{"d_expert": 64, "routed_scale": 2.5, "balance_loss": 0.00019, "lr": 0.00352, "beta1": 0.95}
Below are experts of layer 2 (counted from 0) of a mixture-of-experts language model. Rows are named router (the router's row for the expert), gate (a neuron's input weights, with its number), up (a neuron's input weights, with its number), down (a neuron's output weights, with its number) and show model dimensions 128-255. Each number is 500 + 50 x the weight over its row's rms, rounded and kept within 0 to 999. Numbers have three digits each.
After each expert's rows: "gets" lists some tokens that make up at least twice as much of what it gets as of all text; "comes after" lists some tokens at least twice as common just before its tokens as in all text. This comes from a sample of Wikipedia text that the model never trained on. Tokens count by the router's weight.

# expert 6
router:435532476457488496505448524528511555565600508499438443476570454582514579438538517486520465527559425538540523467469515481524469469496536491449461572565354460413589448434582517556562421571482439461507468527463537460485519481508456559448482568499522544482505429590476516431432515446495546547505488426367468498550490610435414504596557486508440520512471509546505467495518499439555501477405
gate0:511487487528464507476442609406485433535493371527496453507507466481512590519465513467486571459513512480481449562491509517499602536587483548558515424398408442394559599538505468503570531548507553527470514447537587487520498467522367466550451526490560545487557472523425537440522474504547515596545421505577537495588553524511517484423509533492520490545610550459476515524554563622525406520504
up0:491576562513557531497540485431474524556623562398429574426539497558486451499443474573452514527493448583474444552498507523559570510498461546556567491516512421524552423479488426533542371531488544426472562448453532475453532561513582393549551474495524441497431519553466443479459473434425533501439525475463518504504517523493516439568519445498424383582501482483545461532488430463537572487560
down0:507545542501644422450509432551436650554534499477633494538594446555422477576602564518462468521489427460626515430436494492519458450540486509534424533578418490460604499542530609431490524527471545520538499444471450529509491492564500553427456450456468539499535459424453542560567482465506471450529483488488380478463478555530507403506531518500489506483479493550452474502535544508486543520491
gets: "was ", "is ", "were ", "are ", "has ", "had "
comes after: "was ", ", ", "which ", "It ", "is ", "it "

# expert 0
router:442444460514541464488440450483502484562503478536554483572488528509517548501551509538498484484603475514483498504460526442436442479523529515448383488480465442508552473559506486479532418559579530548451545490490439403630523448417438540484577494565390459487552580499481532538507467488486627542483507512536526471510429512460560464546453565507529573480469592506429467468476515531486524614541
gate0:579518461534543501504466563483496448532497409525550495473534533491526512525490491456487578465426469597500462540509531529503565604671529617534453479484403508403474537486482464492538564605461554567403507495571590505454426447542375497528433489474532508511534532498391531411535485411562491583515482551568537525595559505509494552465535571454531479524611550486484469457582545574504459522475
up0:496561498515472538465600513407434526528531571447504463499573499508539449531453511547453494514516533525474469489525535519588572514477489520535577508482519425510564408494559468512587476499546455483481580461447485467474587567499577436534548520484499596527504490540488547462389491475422495475449502526458547535444518518506507419439611374551498410544491435548527438592507483443531545536531
down0:544480503560641489488467429428407592545542457453601479519614493548430515548547577460480518532538567513554480434473441478569427452509455383503496538493493501454611518468468515532533573552489575507450504494529486573487535562486515517432464466485491522528495443497483540476442484466475539485525460504470477504454425527514519398528471612501472509450476550571452484519453535603444547505478
gets: "- ", "| ", "In ", "The ", "\n", "He "
comes after: "\n", ". ", "|", "\n\n", ", ", "). "

# expert 4
router:558455489500658520482417470545517530594478325511468445558531413428589521482476544478488523588565512617574550580505493489455473452500520504477469457435533518496495494538478550491549412527473608430510476505495449550580474464425439490482535503482463492496535430654418462517471446496483488466525447441512580480532412529438474529484515471550576601494497542449461496440528537488460569497503
gate0:536455499487532543510415571445483443531453381458531480489535467535551498512544514512456575486466491540526457551482573550496554464616480561510504526465461490406476511461445475500555545584491580591408536427519577491499464449552355523535435515473581550460513496554423478446515473435559544563488472488573560528665495546509518521443500539460592462514643568497445430496553579557521488538481
up0:468565565548532513491579519419414487537569536415513474550536532534546471506506518533467444549510514540512443523515496459597528524493569542451606515525440454587466428473426469487571459550542514482505592459459510484447576502496560439506483471480474585480421522486519508474425523455518537469456488473391507506462506563492511418462506383566461400569476408544575471577494457445516531541535
down0:545433484537582495518473481435437615617505490446565471495495492529503485546615587509483488540416533481555566430436419445542452493554454425502454480487442551381562541549506515532485547462508600516520513430506463591530508549493544522432498493501485607472460406522458474442467474496521563559547404476490514539504374550541479425575501457528446550486453583569516522515521525584547546510442
gets: "of ", "the ", "s ", "his ", "to ", "for "
comes after: "'", "of ", "in ", "part ", "List ", "one "

# expert 20
router:570452527512568506447442451559531537471484562498552450578527452503609504515469399421493462475481512530434492475404490450447461562592481453431453428506468569535485555425533525473609443529489442439454552534414506479490495474521521528567536455478423634494492415469439463430490452500532469499457459516516589467526591497507473465564479484613432473483511525421439442464499539571488533531490
gate0:523452455548548479425448534455473438565437468473526505527541451440559575532541549451440550461456487488510430499523522554500565525635490629487505470423383412420512532465486486501514562617503573569442509438600574543524449490522350509510486491446505539493518477500436536451520517508555541550578470501532493526625522474548544472418502512499551511502631552535481485477587585570479468541461
up0:498582515532501492464603474431459515556571518431457511494511474564509464484482474604441458514491455538516371542531484481553543504472565515461601524497508429551485464499449420516568426525549507442484581485515508472468497599449550479585561496472536566527489506546496466480417497462520514523448505465473530475463524529472503482469531395583467370532427450527621457551490490519547525510584
down0:540498561536617416498452475449371584644519497508582520493603441572480474538615536506503454521505562549579418424577517434638461453463453476542487433535519522385555434483480529583504522544439578548464493432553419556532454519504496495395489461460524478443477440529539568551504452472464592464552475483541423563513357577574435446490485501522486484501464528559479511553515546638445533502484
gets: "\n", ")", "201", "\n\n", "|", "200"
comes after: ")", "–", "|", "201", ".", "=="

# expert 54
router:424495530519523533486407528485496536525503464451570447469469490480531464388455540490471478486479443517492586604496455535522509535492493491479494456507572566414539535457545458487497490576579466544478473498401496472499516582530484544575582547379416477527531473530541590536471496595467518488550461478539591563524451505440484462504479519502471534505448509457404422447439587565479592572461
gate0:527467521508523526426419545464438441520472445512484490487545478441540579558520554480512546460460482525469476504524547517525586549597452569510500496431451456426505530466479466512527513592518578587454497430582615513495446441528373497562432505468563505526528423494406506456514512500625496583555449504580521526623506513545526528466521562504546512505636619448507479460581588595448434508456
up0:449554547490520556509602505449406555567608548447471556512542480487548445501569496556403481541479473477510419521576436508528522554508498541502537475545483385560520447483502389514530445595582489439511540476481503460510483538503550464504497440495576509519498490537485473408409530464483547447451504486426523550506527485574549459407512366560455404482486514575580523587530468478501553538565
down0:522472568495588504506467463469341601591536480472578493546558427494503498516548617487477452634512536535551420458552467442644473461523452522515475427538492567430594440500523549529546526536486506554548498404520497527502440591503525530397494569495519565454443400531515515561587403484557508497514462497456485475482392547521477481560473575570462527465454593588486569531507525569422464503457
gets: "\n", ". ", ".", "\n\n", "|", "). "
comes after: "|", ".", ")", "0", " ", "1"

# expert 31
router:545458488443511509481537512522468617489535473461463428485385464547516532517482551418539524516555486482524511526492412506466475469568501573446559473447432442419472542518501417445574450572545592535496510506432484553418477531453594513511478575442532486495461560468449638522495408484393598472391480440552502518451556512498430520474498477548596507479584602560531489420504509525486603525480
gate0:508491496524492533491485574473457411541421417455530496485540446475540575503491541482514586492446460502469440536523528551516509541631472586522536470375435409446525530491453490507558537553503572583440539416539569541561479457508382523587400511451581555517513508529429539467471482448558556617518474528587488572563528517534589496476517545548536508502621574524481495451566584592500405518442
up0:445566500539523529456569516457452509559567569453463539485497492510477407458421417543454557552477418516502464547514513449559584547419518542450579492519456451579499429503514404517563457501527465430522496443500555482463511534505525475539517478542487525501492514547456467490437564477487461525488526501481559568529510519488526401488598423540481354535445462514569472565572434441519455520577
down0:516491578479587393504512473494407645544500450452621415552552429539452447521606545535433484513539487466562484459492490471554520521531468459529475528522400494446602500494513576482505477567484569484475512375499453565451504452521469542471491478429479487503551484524472552523542410395518516486463514491528429499459423584537534449584477602593481519467562524570498439500533539603466547495447
gets: "was ", "as ", "be ", "also ", "is ", "not "
comes after: "to ", "he ", "was ", "He ", "and ", "who "

# expert 57
router:509541541410497513477520466475527605571474499499441467465507467531548468430565546497419471509562399600544453430378551447436471438426566532455524532529459458476542558509500552550478432535551426486492578522453417538486415560455482413433529486509400473536502388507512525506514460495468531411530613392536514521376520605408462540476502514528513536469475466493492542438509480544485523610537
gate0:562493482514528451503497541429495377528419394546527481468594458466489571518481525446476558464424480515495508538507548459535527556630455543540447515506429501420529558413464497537518523584538609547420539519632556481542488486563391492544409537506520540479539444505371512428467524458595541562504460519565504500621496474514542541495559492528535415504659575442452488490555574556498475535432
up0:529556559500499504486564513447443511611535523380490549472538533547483439508415496509444488546431501541490461521517529498553560462488539538458585476586479406520557393520488474503579491550536489417490535445475506490479578548515547406530531523453544577507496526533467501462396490475424608498408495520472485500430498563492534379426523385542434340533484446565552481563500461524561509537566
down0:508493569473582451462551442440420558522543491457552441501515474487459468542554613508484502544537520576538457435493467470552474545514446449536424501534471524393568459510578552510540486515490593544462524396539455622543452499485491479441417506470447590550434414477525547554530466436544508484583458425484473577505431535544551438523440502629487509480450531553441545478406516568471534540463
gets: " ", "==", "===", "0 ", "2 ", "New "
comes after: "| ", "\n\n", ": ", ",", "; ", ":"

# expert 49
router:546425520499494572535501514422553612600434538426445469420514475589503487462468491548457462557538474502515506475358350420476494477477469519492500486549448504416451528612424460443543483501481458535451485508512455542496493528518438481505518460466464482559466477469426514532534404356474441437541508390544536539532445602418432449540544499526490515530528469478508486406546510528437581527513
gate0:574473531506555525490431549435471408519398426504470502516571427470492632568511557450506542491441499553493477537502498527468540517626512554515444491475444440427525585483438549523565564562518574556444542431551556497529476485539313480529509463478524550520569472518336528489521514436562583545511462539541525495574491515542521501494522540519556434520597520525498498497565602550498470478419
up0:506540500527461537487574485451445537532504572390509453456554513526475479514425482527436481546464463545484404529501543468557577537521501534460562450520487430549568454516507440536550455523537494413504540502480496425472510562502556496520520511483540516556431518505453498453419509515426533488435482471459461451460480582515487443446593421520414385452491476585490521552526470451573507502561
down0:508556503464582402498521473449413599490557409478536451493575442498486535525628597522440510534556501522544482453510435454531451477487408441462478455527456511409634451549506518476551498490521588543548523454497479582529511510461474548417451458496476530513457382481454495490485466417489488444529438494514429566494410572582485431481473487540502527503454558527457498489436531568470550523461
gets: "the ", "The ", "1 ", "2 ", "4 ", "6 "
comes after: "| ", "of ", "in ", "on ", "–", ","

# expert 32
router:461515497479486503498543450589420557470496540567520471455494485461544513484530404466438474441552511480481518450396502446549430391507564604421411412480536576444549434445509502472456489443451524411438535544427467490536492457527518536488533472543511483424513472538468519469502470446470530410431487406514474607418486527481413416554575430459486388435455587527537535467501512565507566624518
gate0:529487488532518514439489548449426477529432411477511478498570450445520567556504513449496539465433513544462423511525566523498555490641481613511465487468451471376513508441441441511551547556476564560482525483595548500496481495575330519554447492459545524457552436499407523400524530510563521590582453506586514540591526471536578529503514582463544462520637524485545456485589571592505446482459
up0:481531595488470499505615533421441547594532572445508516491498500584492482500462526590456523588527508551500534533542537489499524492451495512470578518541480406582533419495466418539559419511519463446489554479455450488453493592516524470505525482482518511520441484554485489455384491469487513542444483493418520513491549525502517409445518401522460383536462461525554425597522443492529531475554
down0:497521513526557481481510460453409660546537441400531492458542503558445474516609563484460436561466582466480556442440414410565469451504452413508444480523510568396586454470513544501515566522438539526474515433469479566489441554524470504384545517481507583481499425489451524457457493482576513456520386477461455535426373593504503463570451544495430496485465590518514477475404535592423523530514
gets: "| ", "- ", "\n", "\n\n", ": ", "==="
comes after: "\n", "==", "===", "|", " ", ") "

# expert 61
router:465502468372584421411360480503465476566518472410528537472531405576528453492579541510531469560609507550518475439498402392555458489552515573451457467546416498477512545480609509524608445464480504552546459496403389484501471479450479496451587469479481501491497525556393549453578505483467560480461571486553547521512533545383484469555535528570431471510478500517384417524564481505505558540506
gate0:533494492552491440507474557445443489524456422524486474486529437487529608532539535439471559481422447533467424573522547533484548507588489525544482514435440457461513579497482477497571511555512581599412526481573570500509456453570363546592433496453575517454497477524371494400520547453562492556476449573585542496601529528519517556467534541484568476557598603473464451477556599563520415499475
up0:484543576541436526479554518406420532559625543393512552442499521544493421492472503522485514549475468578470439491533535521524542565533510493474571518498495458588484407539482439520579432558515501411475524465437533482463488580489574470487515521527464565524473527528477531429416529457428503499454553540424475511495558547504562454447536395533428396535413453509576500599474461436551555552562
down0:551520464523525452509443470496397563572543436488577466550559497558488454494571567439482484569561534555531450486505455436535473478523418418467435463556485523392580444479551459552528553500462576589513521393529461620476486554511508563445490491457508563467478463420544518489479455481520520433531494507435385511495408523493540450525462499498434491423461507550432485548460454560455428457515
gets: "| ", "|", "; ", ": ", "See ", "– "
comes after: "| ", "==", ") ", "== ", "\n\n", "==="

# expert 30
router:465571483488585574475443479432592630553438467436501448465472443439545509425562464455442487456590494491499619544518473438539469465510519481439503498468585495536466603467547491535555396489489449447509515533465464489514458602557492531507588466525460482492503463480488528483479498460520595528527482444471579482522457445510538458623400452535503534512472434513509502423455508533540615531558
gate0:484475512539511463455429524469435448554452411520508487504512485467558562522479564445510542492426485542463474519539547536509571510628443573478517481463418524395508551465485476474526540597501556484408499451616525521468416489516318492553453489492570596527523472540424482413539512495582533594545501524528503509623495498522505517464520555558477472514623546449505521475556625571457436520455
up0:492575548503501562503566531439386547538522521457496505454520488522494412509473521557446491554499496510484463524506472517547529522472503575493549537538518431556505385471482445492585446564552520489465546423506492449475535584525548431520536475517543570532463487528485458461360527480455553499451485482491515467473497556506501431427526368563454389508508536507516395586542484478504548506543
down0:520520574505596490486445476448412567572549476426538473528577458547455515550596600509495458556465563534604440384497494415642415449529502468535539400488399530416610437508443567570507560487496546519494480438514409544528493530510529506394451508478473522499425401512519521512479466498450514479505487498498481459516411577533493478526484490508440506480444577577482507530476473585457545469454
gets: "\n", "\n\n", ". ", "==", ".", "==="
comes after: "|", ".", ")", "\n\n", "=", "=="